{
  "moe_layers": [2, 3, 4, 5, 6, 7, 8, 9, 10, 11, 12, 13, 14, 15, 16, 17],
  "router_score": "softmax",
  "balance_bias": false,
  "init_std_router": 0.0195,
  "tie_embeddings": true,
  "optimizer": "soap_variant",
  "grad_clip": 1.0,
  "seq_len": 1024,
  "train_tokens": 1221000000
}
Below are experts of layer 5 (counted from 0) of a mixture-of-experts language model. Rows are named router (the router's row for the expert), gate (a neuron's input weights, with its number), up (a neuron's input weights, with its number) and show model dimensions 0-255. Each number is 500 + 40 x the weight over its row's rms, rounded and kept within 0 to 999. Numbers have three digits each.
After each expert's rows: "gets" lists some tokens that make up at least twice as much of what it gets as of all text. This comes from a sample of Wikipedia text that the model never trained on. Tokens count by the router's weight.

# expert 30
router:494487523420452548445432554509535522481442504489532533553525475507547505501517449509506492472537541533488519451593583549579480548511528473501435553541504522486431480521616483354521473527497508457549520504454464525545497478538524464468526548468483551484506490484466486525465535543536484447489405521520449495540456500457497456444528505458486483418520486610423446489511498491471505476535489490459437488538492496467522539508524462458469483559480411504442500417491484514468539569518543546519496482538590501515460469504533497484496538513437514568453510518482440503516496475550488520522461436459566527491486487467516439442578482490482551468540499559518473529485553592451532463487438431516501513507487507450473453458502518520469553505416539460472559461458528531501555547498567
gate0:515574606498497450533497539624449472454434479511513522543515452465558533499533398513402488479562468503527458442497516527497617546460461505544495575516489530497518464526546477552446501540485462498442550506498546506464483531403510512428472576513562523464523513550485450505476533425533456480477462513476527478530524408446478515486467486537455485467514503436445555552520524515421493454464480500474504462528499476542525555493508468504426508528497450556448542499531511442528500521563542509562547489495577439466500543521550499491482546521448529432542496484525446539503513472599485490435469530447457591491570483440500443531474488602544483519452541584515429491504491535578544525499575528532523498478543503525589483527507496484506449576509472533514583505478515534511515564511494
up0:451492482493482501458523452544588454459413504503496507532537460478517490531530426509535482542560470539490461546447498532508501575411482551558550541441443440471505510462535430483495467609571502506515530497487480438463556460481498515500482524494513481436456477445406397537454480554544477515489497406509512509500476476434521552470466550490419540446482540501430516536486471513487574442515477496543530538465523575488476540447573483557521476591516532474545503529520520435505483552465488452541513524465469474539499500516506521529487480492508482524467478506523511537429537475460517528430497430556484534485518535490505475481452459514508524460508534540400538486513569505487543567493530524534531474462518525467543507532516480499524443524557518507547485493574493527510493518472493
gets: "20", "19", " ", "18", "17", "16"

# expert 22
router:476509478479547460498414510477561556468462456507511432546543535465568499468477475512515520558500531507514528453490571481492495533457491486495513476544511462490460516533553521559478478524497541539523449452521532444543549516501558415544590513524436542566504479516538490526540519523511465559555519506503462530485472511404565464527403521487482506464457556529489496475489470503439471525483477555483512482486498615514622549508427557481514491535526485552528529533498523522506552507443495555473477467421494531543472494556526544500510510547506537512455468502475541527551543542520573535522492468527544547562451508534475540526530490451519523492547543430466478443527543517496518450524453542520550489524443559462533554471459571502482489481494452483479430535497557500454510567506514
gate0:513537509538506465416423593486480555485507428513444545555499503537456504529531472518529540503497440496493543488505527480514550433559495462508551428532465474502458464518500551483428516538560571498441537517516507517505400477474497513476582476623458505474488436568544487512569458495409526536496486506468531519529496506506492479456483426446486585480498525478503533502526527478517514468518478497522472463529526485502605397489441514476574468526521554477537450482461550445408461553457475485478469435504469426539430512465510535510508515446492516534498491499549451488475446486607496549567575521443540533554504552439489511452478526487503458500475561491528477497525465508414540470472526474515504474484533536517550502525506515545520474478471474580437529538506464417496552512500512
up0:541479455506494499493490515483523523488531452534557581441448462517517505544520538498518525505476537496483465467518510514535461518478472442576450474505524565503412532451470500535475483515398514495494522546515474515467525506442553527493478546469578449502499531465540543526574478577545507470493475446493488459436514574499460453488520495527439556535502427484533506495522542498478528522509516563516465536493461502540446466555445475541469465514460497523514508525622481512464479549500518425518480501473493481468532516549494547503566510458497561549509486461542562503514493497525566493478473497532545537532505447486473470539540489524506508468561456483475455522550491485573486591536461536495480520505571523465582481521503526509456509477554448574520574537505484454552471536520493
gets: "-", "|", ":", " other", " New", " Clade"

# expert 39
router:538496431527476533521462494488507509495561538472458505485556508542514489494546536486480436475538505484476544500503479524440485469499478506511533455527459463526535506608470461560425502498529461502479542556481484404443534482499546501513563480423489432512546479511465539531470514481521411523442487524479481538480612487432450481477454575480504481497534540537505506429497517559504560488460460602521466452494446490501452536468515464464493510509491503435417468562472433475470531466495496471439464533480546558498537457515577431497562489452479556549538503525551518524470581497507512583482581564458526425556456506531493464549507522534456461449523528454505496531490467467467535526475400493530539495502573549440521555473497545512484492468453514499434537539551514522541522471561503
gate0:441455530567598482530454452511579497508498512496527567591538488518437516437590506530548471481530503438525484550497454522490527510571439535623480528487519522492556518478593486487483479558533538466516492549568563513418429523491466495563489497479485469521539501509517523585471488560470485497466509506452544521607470446518511401454468488493444526514459502447445494492535449500518470564481486516458489495533434470495507543510453435478477518526465516464552449498509483519534509539525544554532461438428536484509447509446514453455492462469513595446473512510489462475509452498479475541564499484481522526561482522568468465513513479511544452485488550525534480536461509430527476539494502472534528487507480511506538473477490547500586480620471489433496498557546531452540501603560496
up0:508462523436478546506460553489478514492463487498498514446517484484479462556485490492595480452486514589500478522476483432502487538630551443490437468504545574493512513480567523516517503472409527490518432566461472447481525517471439557507541465575556548454412481450508515528483513529514509554446506469519516513579491547568524503493556497498509463496557496590504541492504456423458557488466497470520570517449525517436512454434493518464474497534516451424445546478472495457410523485480492407511453523516543463473516460526427516454528528578497446493537470542558482470546460527499484481514479602467510483494528488504430517507475460449489398532605501516560464405473556455526446452538509572526520563448505463406474474520421410480529480516515545488529489497495529451494496500480498
gets: "B", "F", "G", "T", "L", "K"

# expert 35
router:528472450502454586442454503430491512533515549522563527520466424500523545527438491475414456435548485487495529466560509498483492491555559458552431486529566528493517496532532497477489505528440493532439511548515504462533478564455543542576521501522510560487471458420519540447457602461531536521439470464450548489473493448538454526532527492506523486472546547529469430442449498528544478495517467568539457543488520464473464510487566508533479519522565546511448521446490496476506469510487464452444509408497535509447510501487496500444585465483501521515539501477505499513495475479511480487452547463478507571522534457405525490528580525520419566489425477454478486454549581547548494481477492505523516484529497528515506493504560425456425565507467429495541421511515548494436508595500492
gate0:520530496491534467496435551490488486378619433545570492511497434503522518474484432491533468569467510481495571521463476532556506475417518581542498541537491506483464566512433510572429484550538522501536504519501561496518538407527472507434525488505493451420535479477480510444480531553488531537508489536494452506479551491518527440533475537530424468544441455510487458490430572504538485499554453442516552524432507497508461551500574483596427456532531524510505559486426537561522509490454557507479493488468452499494546610528517532542453528494545498445487493539484503565540520542431503568531502468475488525527535533443453504473463476477595564424591501476415440508489468470520500502528494471460486472361453542515453484473477500533547487584501488538442468513497433461506484492504571
up0:471542541444464538471474554535536499490566522520539512428456482539465490520424520475446528476532475455471487446498518526512507524530522502544546481502497498457510436499477426560502500477507477519520504497454527476487435490482517500512507470453390499537489504519459469513527471514447505482495500502481572472481528467531491576489433527456491505428506433540510475421525502494499522494587463512496431536515490545587502534554440537462501539459511435483494541505529458503549537460538492493488569524598457569539495449459441494535484467504485433460477436503584503511547492481513427553510441470529514468528539481499558425531525558481551482426446457420505544490424499549455597458456476525484476481509464449525483461546485505394532450584570552448505524457458472507579540516466511
gets: " was", " is", " are", " ", " were", ","

# expert 44
router:511481529419476488515525545479536526540489511526506488523432566534535497555460507525498454459498453456520496532545431567502539535516436524546615472482474480500440552478571549410515570509497510484517450442507435559471498499544455515573438451519438456484533492450531504552438520508498454526520495464529433524518529501492489440525545483477493455524414513511563519489501496468486491514460494558497484439526537500547514493515501556491506444548452519548490506461465532479535474536494437459468566509458532511512486510584458456523507499423517494539563472549485545584492485504483485470467569560537488483445481471497523528504506497529567464539497516528522526584489532488535473496609506447554435445540521469532514540528430498519568540475538466561481552459528484519457479552484464
gate0:488522509476465497491506515512476430466509488489524467546504553514438532521468470457547468491491539504546528482536523485529543515417557472502522490491589438456593477548554455531555566528440477573508506413462557539518477478521439446515452500534513466458533532502576439500534495527549503503460473519565463463519510521535495536481517577528427471432490426457520469507504454576452475462524514538415529530543486452507493417449508469559493516556515532526497545530544542496531501567479462521510503509473501559519536517488531557429528472505495470541535545483494552484482492529490464482457549537479489500565539514514492529536478510540488440526575462513547473457453484492499496446535483516496487521514462418460521588531483468483401588536490504508475452503560520509536488552522538
up0:524468524451519474509498613503425520482429552470566553461442527490401464525497556539565505481545491440476441570494557479523515455508496544445530491534525497557524527489576514496460460461547524524466465502509455482477528488522487473508530519490523466508444528477505508508493521522487545541559479546481559511527539508509580526468491524520519527484470508553464532454528439528518508504532459494596463473496475521516532506486515493484462550488534401491516453568510492565500517453452492525523488515490559553509450602444484470526503556471398574549408521470526551432485509537495479460488466573475521592480425513529480505458591415409532518499496538468622569532554567528507465538524537495472526463583507447487511419527569502531472448459392466524554483531490450525532482527505528
gets: " the", " a", " his", "'s", " an", " their"

# expert 21
router:498457495581516512469492494461478521489518483540546594545462517459479503533465444496521531450462454455469448515519443502517595514496539507524502568539448486466488481446447561549550451413542481473518485513425458470574450472479467528578461548478512520475477435455557550507571549452488503500505476469504409526517508508443411520541514534496473548512485441461560489490489489496446533517546461440532470454494592449492538485518516529474472457493425474476522470578437482517504460528464463489496535471477479514563444520541553565532456476502475528523543509510459547520514413534449489606503448518508466434482491462513500464494475475557525505512548582523469501505519475544549484508466454533500475470515470457449548514498555500522483492489504503530498511518474480476517461589445473
gate0:534515584507451508492480497550460540507473541479495510549472469581486421524503493497488472504525573562529520478525540509477554505524513481537505508493466491570431448485415472587587490510509518499472538500507479489545442393505516503486452545542509515464517497465493438495510505489490467429506469486503562550537477468510529469505495542513535568535470443507482491449565479540520476462432506540508497478453538519519589538500533511472565447544497557543522503481433505493510499537544405536499460578494521533488468486554567502500505516538464550481516490551491527497514546479575528548511467472509478467514501497502515426436605585376454469544519446490503549558467469553455419478531546577492485490566526518470482461528490483399496504494494454582473488524577476528485500453417510
up0:582473545518524435478484555484465532468499520536455555488517549459541496495490416501452570474497486431420507521476463549486495532486473454599498487495467517470564502417512475520484456511512497546452548570492609520531452527501473499503525494522439574470527516543549456613470393590481445580526536541513470559483498595530488519519473475568514448442531468531561464509523465482572465467400554458511509565497492508496416513499475516528520469478496490460509486521472525553507507554487481430452506429494459498523547577452497435490443513501487500527520464448479552504503460469489484580488569467523500475501536484474513523497510496435468518563485510496595545549436522489468487489506553509466523531511510464499464489514515568515483494507547460466499438432521526507478471383453550
gets: " of", "|", " on", " |", "-", " de"

# expert 20
router:522439524507448531503459451468514511500467512540538434528502440515481538506478531536471491413404550456493510464518487542581466498498524416456407511494556537479514421519475476464505520455455494482539515461506550468521497530512518463512552563412546555530471465502510477510450562446550439508514469497516499543472533472530477543502531506492422553457522471474481524482464480489505528477479446531453562503477476555465473512485485513581531611492504491489570558551436448525466458536528435525512531487463480444505526517490449488491549506484449495546509460456500498487469478461526442543446585506444539491505550474464500507553520485459549574515536578493481495555498541439460469509423527440512501459471430488557454496522532504458450549539555475454583461426537510500459428443460482
gate0:493514538492491515386509511512489370553471460514534497459445496539562531493527580464509521488502540526509503482498489468510476465551518514499549505548555511507442558457503564422560557477477548535487417531540506485545518498424523530449466487480486575516551460506485491562591495472498449556494466432513458527427495483584505454437471517538475486465515544443509539536504441421471476452474476529507538525614531557486496465495488490511571500489468435573551560458534469510476489528464529485479429533431546428517446538495408500545439548394530443551501565519475550531451502479453490510492477451461440454455483491449431544538512475515524552541555492545494436515491523500403470550495511528496471485481534522504469489494473443502580489524516432577506491512462549501521523507458469
up0:461511496558504516535503525524481540538526497416524538479595501501557510511476526516477447517516549446517457544533481546545518488416583568545535476548518423515452589485466446405544560484463511501493528576527478437464545515519407478494496512493448535493498521420517497514518530489490512494458484476541520466537531510488460531413460483537486491561493582437456498512483490480572471556515507547534508521515565471537458531529498493598433531458472528490500501404470525447443484502473490456460487571412509482506500497490512501547508427590503469503530528483473533489581483461489466517453475529477566546486508452577583536460480516484492463475480545530482541415505499489567460534435530544542557487416535528489484462504438534441494495440442417484440533437478543559467583535485502
gets: ".", ".\n\n", "|", "-", "==", "==="

# expert 41
router:422542478507522547580521501501516517533429469477542532491570462602479424516474429531484476438512571435465494547508420499528423475508443449566478508453430508463504483425512481510573495457500413514438480490481514517538478599511540471576566555503487465467492478592529500484471503507515491568466504428491497535529504502485504398541494560508501457509551536527551490458488443537504488488560472493472594445479575522474459518453492513507483466516507436542506505435497552485560485500430476412488477566522463538474487480497499471451528491391519459488478537464473439487479511484509466440468414517486457546561501548508546424503522462473442562459523557495498478475549460488484512457452496510490523547480475552533553495473581468497451510519413551488493490496621509504451493562553490
gate0:506495491530540528538525550484391481556428432489493491467474510550505438534539505468484534443463477495615474515602543560473452481509507564533522498465545451463517508495547496483421496563484480514516560520487445521527484454530464454446525502544489465533527480540499474470468552435479497468544565453582439503483483491501470439481566487516420526460494489503454472521538480486453456430468556522481525552490530589509469472485601507521441509487458545462521477522458479530516399470449531564535516476531544503566454459544452494568521497417476553445478486443537481526497440447542511465564481481566457510472452447527537474507600523525518537483567501493559534483560579529482460505517524461528484494526513551463530505518428447561593473477511497490513498530473496468548434428498565
up0:463453466529519454492493496492463452492447460543440426479393447475463496458432586490521498516555489466496540473560555503536494462477509574552508476592484456462512503446560503470474506513543480535471571501514512517511506525529480489522493482507481484521473562465590483456521532517457533471522519569453475528481512549443504487555509518491466520471552415526529436455563511470547496463516511510514471483504523507525519516480579530503435568472527526511485422496508432489482440465485547465430515503495549460568422542503507519516536516475490505559512544466549516510530485555466461500443483466605441467478444510560550515574560435487510576484550428472549525524517467494474479609483422556507491512449476500502572450477442428477573502457447461492466506504565560506440496534535537
gets: "2", "1", "3", "4", "5", "6"

# expert 5
router:477488488565576499524499521533510497543476489540500434447469493468499523492553470527503462514431417530494511522522527565427479396577519410422504546551437463503486564484540512472502482520500594454507412498490494543542427500487468518501499500433477526475451492467477516504512468449479433445500504493571522453530478500588534540410504507468503536448535498444528484505481427542526527513483535540515472489483466473430579453531552485549508389504436566515576586511470434481489512520514518526488506511511456534460498517501545522464399423515574461465556480506579482539518488532456452515518470467536466461555492467443469529525425435481494461487493455497552547512442530566506507488472473501474488501506472472448480474511485496440461467494517494560464553486499430492527543457461563
gate0:509502533459521471466508467503457461456492518493539495510486435505490533508456509473526553488479500457629501538518492463509489551486518554457527495479480519579470558497534529507425472467483554518455488517506477479428523518541546465481467491517535509482511427455516471515510488459568457528469549496518518470539512542464535486493483534410503546420502498538463407553450509487535460531446511512523482501422529565586498548490537443477514485499508524473490533486503474498481505487485575474433499451488494545536518491496468576499543446455443547448596474556550420469516496510475459503448521509510553545510518478570524489502486446437426544453498469466580569542464499505504505446500471525454489516553456509501509478511499498543522413525485489540564504525457540573586590568400403
up0:501495487564491493418494541476521445508515493486529526469550525536537555519503537545501471455446523453516513465490542561454495548426505470454594470511465521451582497545493454463505478462466504496505551576530512421501495515445562450479523517454512533461541551536495490514471560506572594438481500540559451478515513537503483482426400565507558566602421463530511524506514504445451510566444479409491502497468493575545536486513502505474521465454506477503486521501580534459490513499542526511503536474440529515491510606491511502459489449572449437473548486512527522555378478520552449484534538514528572468462555499536491507528529561534509456511526516481482506467520494519569438457516498554525460541403483513469503510442514462529512529532490470523454471476464479496460476516439440
gets: " in", " to", " for", " at", " from", " on"

# expert 36
router:528516560591498506391520500495399498507501497544438529551494507412534489502532511551500468502550490490520489498451430497538477478507510484458473503518518462498453452511492491551491521453528509413421497433462463477430509497500542442467452555460521479497587528454385489520533504540565539566556528498506515540513503521532464565555521550490516475543553465497484502460467463503505534576466517535548551503475473531592451455477520488530548542496500477479460515410523502480414470471605519481485469490462488473534479471549457538573491436527528516513505576450492484555519541461490461541540483620517517491467546473473529489477505399590528548458437546554484493521532527515481549484597471443495545537481497506517489551463467449422543456580552444462496515444464501472559496469463535
gate0:506512474465507535538476554499497508472454516533556475534501513516516461511429560530534480478572489558485520470465487509431533472552545480502427430470484494507509481476566529411511581523537519517556480486506480525525507463501530501545540522530485535517447480525516550480527476528473476440586476440542475418480512510533534522557570528489453535494494520466460526405619448500493455543533504469486465467463536518473549544448509483469434506487518525469508454488476476556496520514487490495451484544487515551479434482550534524446490410482459464482453460566472484430523466542458552496539507478484495467477421615537483503444531430391519551514514524529533520401511546543467452494531465479495450483488437441458490461538507541493557427479492453518497452509502508406477525450487525
up0:549440483484547479487537490454573476501575559456483493505442497531555481518456519467510473508498534501455509512536471466524489432500507543541516576456560448521500580456471430481504511488460548488474511558463490555538475506613566442541451547523513504474504439433520535517491451527420586541440474492441539501493526463498473508488497533461514488515525478459556466468497536550427479506465517497522556424502529509538446459492471549539600494503491519492524453465387553513516467494475481522429516530515485443528487496461429465430530592456544491518510499528547438488491501445539533547520403495513534487528486451485504490456512488493519493553471571575525469509476554486494485422460464539480436569512479528484498546553476518445510502534547566500542480504537509496456457461487487
gets: " (", " |", "\"", ",", "\n", " –"

# expert 19
router:518523441575481422544540463552538527566466522560510480471526504543412522498475530523531488530463474523518502602489526508514523456463480558532531504422518530526444484517502526496508531544417426489487495554429516604566506497496496535515480444524548557518575563490451485526501476444508533424470505501448462522476563480537550527463479478526487562535510517488496522532551521516487501475495473487541535492463447521554525496529515499543511498537531427507482523431492516468500457455471453519602580494498529437361482467577549461493445521482552478518524442436564526481495471582510455455505521487553419511482512496374527463537544501533458458492428510534515505581518494450488519506562521532446532473523456438419524534467473397582482450556543460576470458547485447462524527511460495
gate0:552410454491472532444505495484562445415494568541503543538456547478534453482532437518549497588465531529520488458407471512535547505477465427520407561560502472488554461472556490486496536577519468490480544530422472498462512486490459494557561470475546528479477500573494540436481489510489474527458516445514464555444499463550588543536471503503512521426497469516508539538511500413575484420469538597485496545497523457463449488435534539534482390528401578445513486537459532485514478519492511467463497553521526508541496483430465564488493535489510486507481485440489497544494511520477490469452499532565538480549410525550475516442570531463440525468477440442472490489546542459457539481433528612515459480487515438534466492513545535454475467465530538480427557494497501505508454486590427
up0:547514492474553477462564447475426431566488485540503546502543527498515504491460502504532547539573521516507438496513469515469499514510558522549466484517544414475554480552468537501410459476537461476581474457524505525421512550520481547479494542530445523483488479534504567452495590525526489509539491507456488418486460496492543530495515565537476485479488495496530527524500433529483533429441484498470522442489540509506505480506427514499526488519470498504535512509480475537541575450448486497488468558594559518493490526467447472514500420580538512481528504463495565525479505463512488436494427513577522504518503491480429496520437539484486565590525540569440484512435536476457540511466442505462515535519550466525514504503534530474502555550426517543582438494469466449597509460528468
gets: " The", " the", " that", " he", "The", " In"

# expert 31
router:545473523512486527406527542485465508548499540488501501554457479411516451527484502476558560516535531541564547481487494518565528552523551488376505443529485435472531486499501482549491527454542506505443528467505491445469484522553552532477580436502417485517478454566527501595505480444579428465521509467556502575472553452511482539483499494520555546487478430502495527525443529515505563532541474563533521505472475528495497604476484468521520368491435554532532465381589437483505460503449529444431448518487430548521479515504512439463510489444510528488497489536552487538478570511543493510485501467556521569569484501476463455555479456431461501504518481500479570468539566451588487446546522532480572491450540439488479458492421471481446523524545485499511462468483533482476548455523479
gate0:457451554505490520568467550533492433492470503501484450579545539527547491516543531522452510475490471508507427546591453550508530565529544537506454423478449506504463536505487487492484496542470565473566497472582523500456490516544544475472582483564434496505568480512566507585462547429521482526519486451477365499538476536478534463498466423486566528522523499457502554496482522444507523504546533550469552467528502454533518543569546477489539468454526498491515513556540477469487411515517411505462527510546482587511583557423515481510468521460489488500486505508486425552551463485484481527493499539482523596512529539483471464508511530520562421534559492493513552420585457460508448533515530456510481505443492466428512461504444532510500522450462503450473439461488491511511492497525564
up0:517498501546577551506491512529475494526536495451498561447491471509547546494535520498465457473497511488472439501534496475494449520505473567535509561521522528481516477560455450443508486496529536471501435485523490505480533531528426495495464514508550541527456544442509501411475493503471475463514461470535496512521502436473537523505539504495507459543542532491503513516441577470545446489484487431413475512545452470536467479523460563509433522490484500476503469617537483459522402553526545484607513517545521530554475508508428555470476505497496493514554499541524519492491492616574540492535458512457471536533427541452488521445403486497461521441477525496479382528469530545407543478457489486402514455545509582593566529508473502481500522474512509407512586564544464451559449561492473
gets: " and", ",", " or", " &", " but", " to"

# expert 15
router:543493494513574564551507570482458451549509563455560437516517480521528544504514504497441455473538555492466532522479507553509457481511420405522482417460512536505435535504525485442452508474467480461514482531578446542474514428572473459441485481501499466527491501483549516498464540421471496536408508444512558541482509434518416521568455512567501503467440560421509472415518420605529494499574478475507475496449534551456474470437482527448444511500479443448561549526527524511509475508529438493505552539534569517467498443503520483561572410504511524553532409520451496462560533498533486561524484454460491432511555517508509460536556542533480540526413627500455560546478488468454497476453550537471480500498550483524557529460492509544511516566494547505496522530459544495507443549515542
gate0:479532457526508501448499496501532547446526527504500495458529502582493542482566467519547488468520470452490553516464539487454524548455480462491462520475469510452454513555524507493470583608476511496538538499499526496460470524502529460534442622498548526482477463439543459524513564529503496492536470467444541520587527515529517500481558526551547456603528526477532529447456583553522425441501545524466535555497482419529481475467509505444473471545473458447530535552478460519553530582546549501532563519538491533495474462513448542520482552498488472499459513565487499490506489515516464483495417525503469545509525525508460518482520416497523506468432533503511491544500505469508475510541434532564498557454452485446458498517413531542543510447422490571561410499446446512496477457527447
up0:537455506501531502489508504543473546519504517484470478563444481382554538493436471492501574482432544502500471556466478506503521393474481491537433487490498469508517492486438479535549478460492491529434524432490463523505509495526494569514474484488549489441513490523487528512529468570554441462456528532539513441496387513571480486514567447465455501540498493505527472535522453481524543483519458392493526509523503526585481541582491546581515455526482499488442492449496498556454508517478566419478435539449536521528490480534497475481492594497498504528503556524572517514474534474492460553491555443531525451426395507499520513613492514551530553509515491530573447498461479538518511524443536497502482499564556505494494467457520487574485563552560473465520546546552510547473491480473492
gets: " May", " March", " August", " September", " July", " June"

# expert 33
router:506518547512521465403561456516444510469478578535510513532514528451617488460507435454492516479513566512498512488417458589432467481555511421506474499543549506503485453547525479490524471514526492529442513558487518496505489540500490521470483566542443522557517456451397487528515427499504509476555509519490493543484515519587518527511490517582502497494552574491544494555492405451519490541406489523540503544456471528545424514457460598492524464481462540542479562447509474450474578579560572437482432516557493416568555539473445532548546450544520522478538512473504454447521508485543524515532511531482536519513521478478475507544453478524563495504460525492504510468525535559514508514486413495594504491543518484464524501459499503453459496540527450488511516427498457489513491486495524
gate0:457539529454470489456547512500549484431458519522512489545504499507586514516422541547464537499445508534482547432547501434486451578497504520543504506516490533448376508484557614456558508495476505492546576478486497526486487454531514553519468527444510543549453436493416458505517445559491420578488513471439527585384519499439470552451532509440459551505490471484478509498492586512482538529528501495480579595463514496541543520541460462495578543431544518518476510600486496531529525503521520453508514489469575507432485421512503508496572514430451511542548577570523512504537451481517511535464526467566490550537481471499471525502542479504545495589488521468557503474510476503503491513491444529500494480546482530493466455500555511517517459465459530463534546478469460521575478508484572
up0:512461533475489526403484544441429521492492441535442511492505498414522526466431614488561530491502452428543539533523475485485489439574512611471509411477510537504531466556453530466546496564435427493486523446482417534508506541526476494499457498470503507561554450469504523449478548481440529541378431519486513472451491536480455530530510439538488547466485499485500489547478422528499543505431451579514537406516482547490529515542464501549540437461503506518557511526508531489557502475426541455427517511525512543421520541506534536498498483502508511524450490537495490496504467490576525518581531406562468548491545510490490521517533471424493439508542526518572550523447470558563476532454485507492484513512522552519490507525517536486433457531442533411486522491472502416451523555531479
gets: ",", " in", " (", "\n", ".", ";"

# expert 9
router:537481504446502499465485427455505527505475485526471585508455515472482511561451530499511532546464546397449564537492391516527484493551515495549517520540501485491533470528535468510443464420486477414567558571544523482521459460555469539453531578457523561501442471452540530533457500463580574514464557562485567489483554500486513524532525464487500433503536574442444500446475509475444468454493543537511519497520478542484493432477493509492491435461569506487478567474515636493450517530552514449480516490536595494488516496528496485536567505447532509474426459493503456492569472428567514466496476504485501537446481518473429440528421501483448485513539516437492548516465531472428474445610540445519562490530469528471502506455550479482588486567539506455539459451462466463518474516470468
gate0:511512449505536484516468536547564500497489599532530506440511521555503575552528514407464442494544456523554519490497531462471539483552536415481505561523546630500504480496517448461489546535552490448534435456497482504519528424486485548522485538504515499490579435540460522476482542539523594469538485490555505521557548470537516509476508551526559505454494515444485464497415487497498405448552464455482426418537500465452512482524505509530512490504496499519512523518481511527464511496500499434545509454544474565567507549434419464486512508515493510549446518481495440417491454535483557462460473549440456465475520580508538479531481552571410467505490545473476475601453525520550468452486595490453494551476464459502473514516473489549484572533495539540509483460536482503470566561512554
up0:554441386479506437516485480480531448512462614520511481414478533512468459532490522470520523454492528506523514514496510492499495448488515481472587522527480544513447463493497485503498460582435490437498524463514480450388485507458499521485489426562517540494471469535464508512445542520423574442489542467444504517506527434486549560566520464556522490518524529526572430495543462531530426513473524532472480504549515454480501492501518511563419510508494427456483498486565527524460609486573502451466488479510498534461539560496437542439520480562509508528446536461553422540407490515481518507460464574485481483501513532534421491465511487470455503457451555461522470547398466508573479435464519533466490541497497439371565487436462483507454443468475580446525581490483467552465481431473503
gets: "\n", " |\n", ")\n", " (", ".\n", "\n\n"

# expert 23
router:535515446472516515501502439551483480549500489528526503520486527521548435504562489529532452584514483534514509514512485502458509528529511462434511529509527509468457498495542501501514431519551521544511455537491462500465494515434490565442455489456562561534507545470505511471496439411550477453459433535522447475451448504501560549419574498506424487480513493502490449461520483482557481511473541470511453623453466447560494448449527436597553489530516523486469486460500534422529433539550580494528459470572487459483520495504547458497523574482472522522496570466592491546468510573536470488446483543492505423455545542441483488496412479518442526513462489484549553569477527515510514483463554482528468518556572481432528461508460481448473464528472480522465472530539468520477529474501576
gate0:537535451465539540581504584455480490502461518518496485519499497514503476482493525501591500563524479555484475454545526584569567512522536513445545439551482518507467534528558574494529532542442503462423468597525545538554394470435485497568506557494532532522522546492480501500495464519512495567470530619498476485452525523470529532508527479588478476542517538488533540500447571564404482543451575519489532512516440445441442517472462456540534501524478598497497525459481509546516617466489476520534475554450542518511560468501509484492476428509426474522532441518563461530471504503472507519502517484497487497440504466503501555559464478461472494431450464517497542574376474476530513468481514523526443498471534552471480533382480466457471452525467500519437525541493532519493460562498493
up0:531476419574488520548545447545463522511510525498475475489466481501549414497450500505476490551503505537463490409566438574486590511547542526538517460559529525506538443450481516502500459546536518539538482462412489489556468498517510473479505480469511515527577523502416465431465541470499479492514512602494542535496464510492520491503525553524477458490518523455529573521518472531509473577456518556534449516516487514397480512482512507532389564518556480510418534565446463439529467527530496452475408509477460510450512486531535515511529488539558522489449477491532474466537520568439491472461477533475536471512548460524543516545484511488495467400516494445509463563530477509460512544480508548496469587480425458578517539531464500542576445464461469492495525460453475494509483524528535
gets: ",", " was", ".", " which", " that", " where"

# expert 7
router:523519458542469478496450495558519511543550544539497491509499499509475494546543496473480432509531480549477504502501511509583473456501472518543484510521472574539554497490483499470522456546569512514498483475471560515495460504478495505591421595521481519460537468452432502480515463519517437454484467550565574470438443524386491552537432482543475484537510576447533520485489486533491527512462537546551477625495444463422522453575475479512538387485467505469572541507489415524530488587503451546437447508516615478442526540488593481451486480486493502469493635568484511503440436516479507515487439536502556481514505450528454515496461486572501433531493534503496563505452555443564531495453535543496527464516491460461474519542491495582473480507548539472472523517467480503513485458517532
gate0:435592486487470535521422484493529515537502477526430535514494525531488500506562502562463555525469488486463482516535471470433493531498543504516465529401511428463482501608502485475511503456440486485422517506572516458524465508538487486510472497477499571497497477514491473523494502521534457498527537443563508535454511493446498502508522504531478543545515523581489517475450534491483472494480458438499472562534482565492495547492526535522532449602488526500484471467506518488610502546535533487499435485481552478513555504493507483434520503480439554427489457501437502488505455510608530520543448547476477533459456554457523632413527516497523481541459499477484461490501527510451508517426402507537507464400525475507540517484456495456444594502422509474519494516508462416473574451458533
up0:511537544521503456466530481437543512476535584507526474491483522473488502524504517441493533519537564509515557506505477435454467448488555613505507498467512454562526538400485466537561468557441488497524558470470555501531498482436479497461605475476520440508443551503505537446494529496614516481486464510550534606493558476436465527540461466550543491518478508478476485476468477531522500485457496489508533512469545524452430472463425480518477541535457514510491482509524511480530504522546444491540428532499480456490484451506502467483483543546508440493523425438511505509481443514483544513488504451514502519473460458588534543527456519538537518464541524503493477385465594473495550566538427497484535477501515509534501520492538536534492452431521457431558524506440527500546534469491513
gets: " with", " of", " by", " for", " to", " from"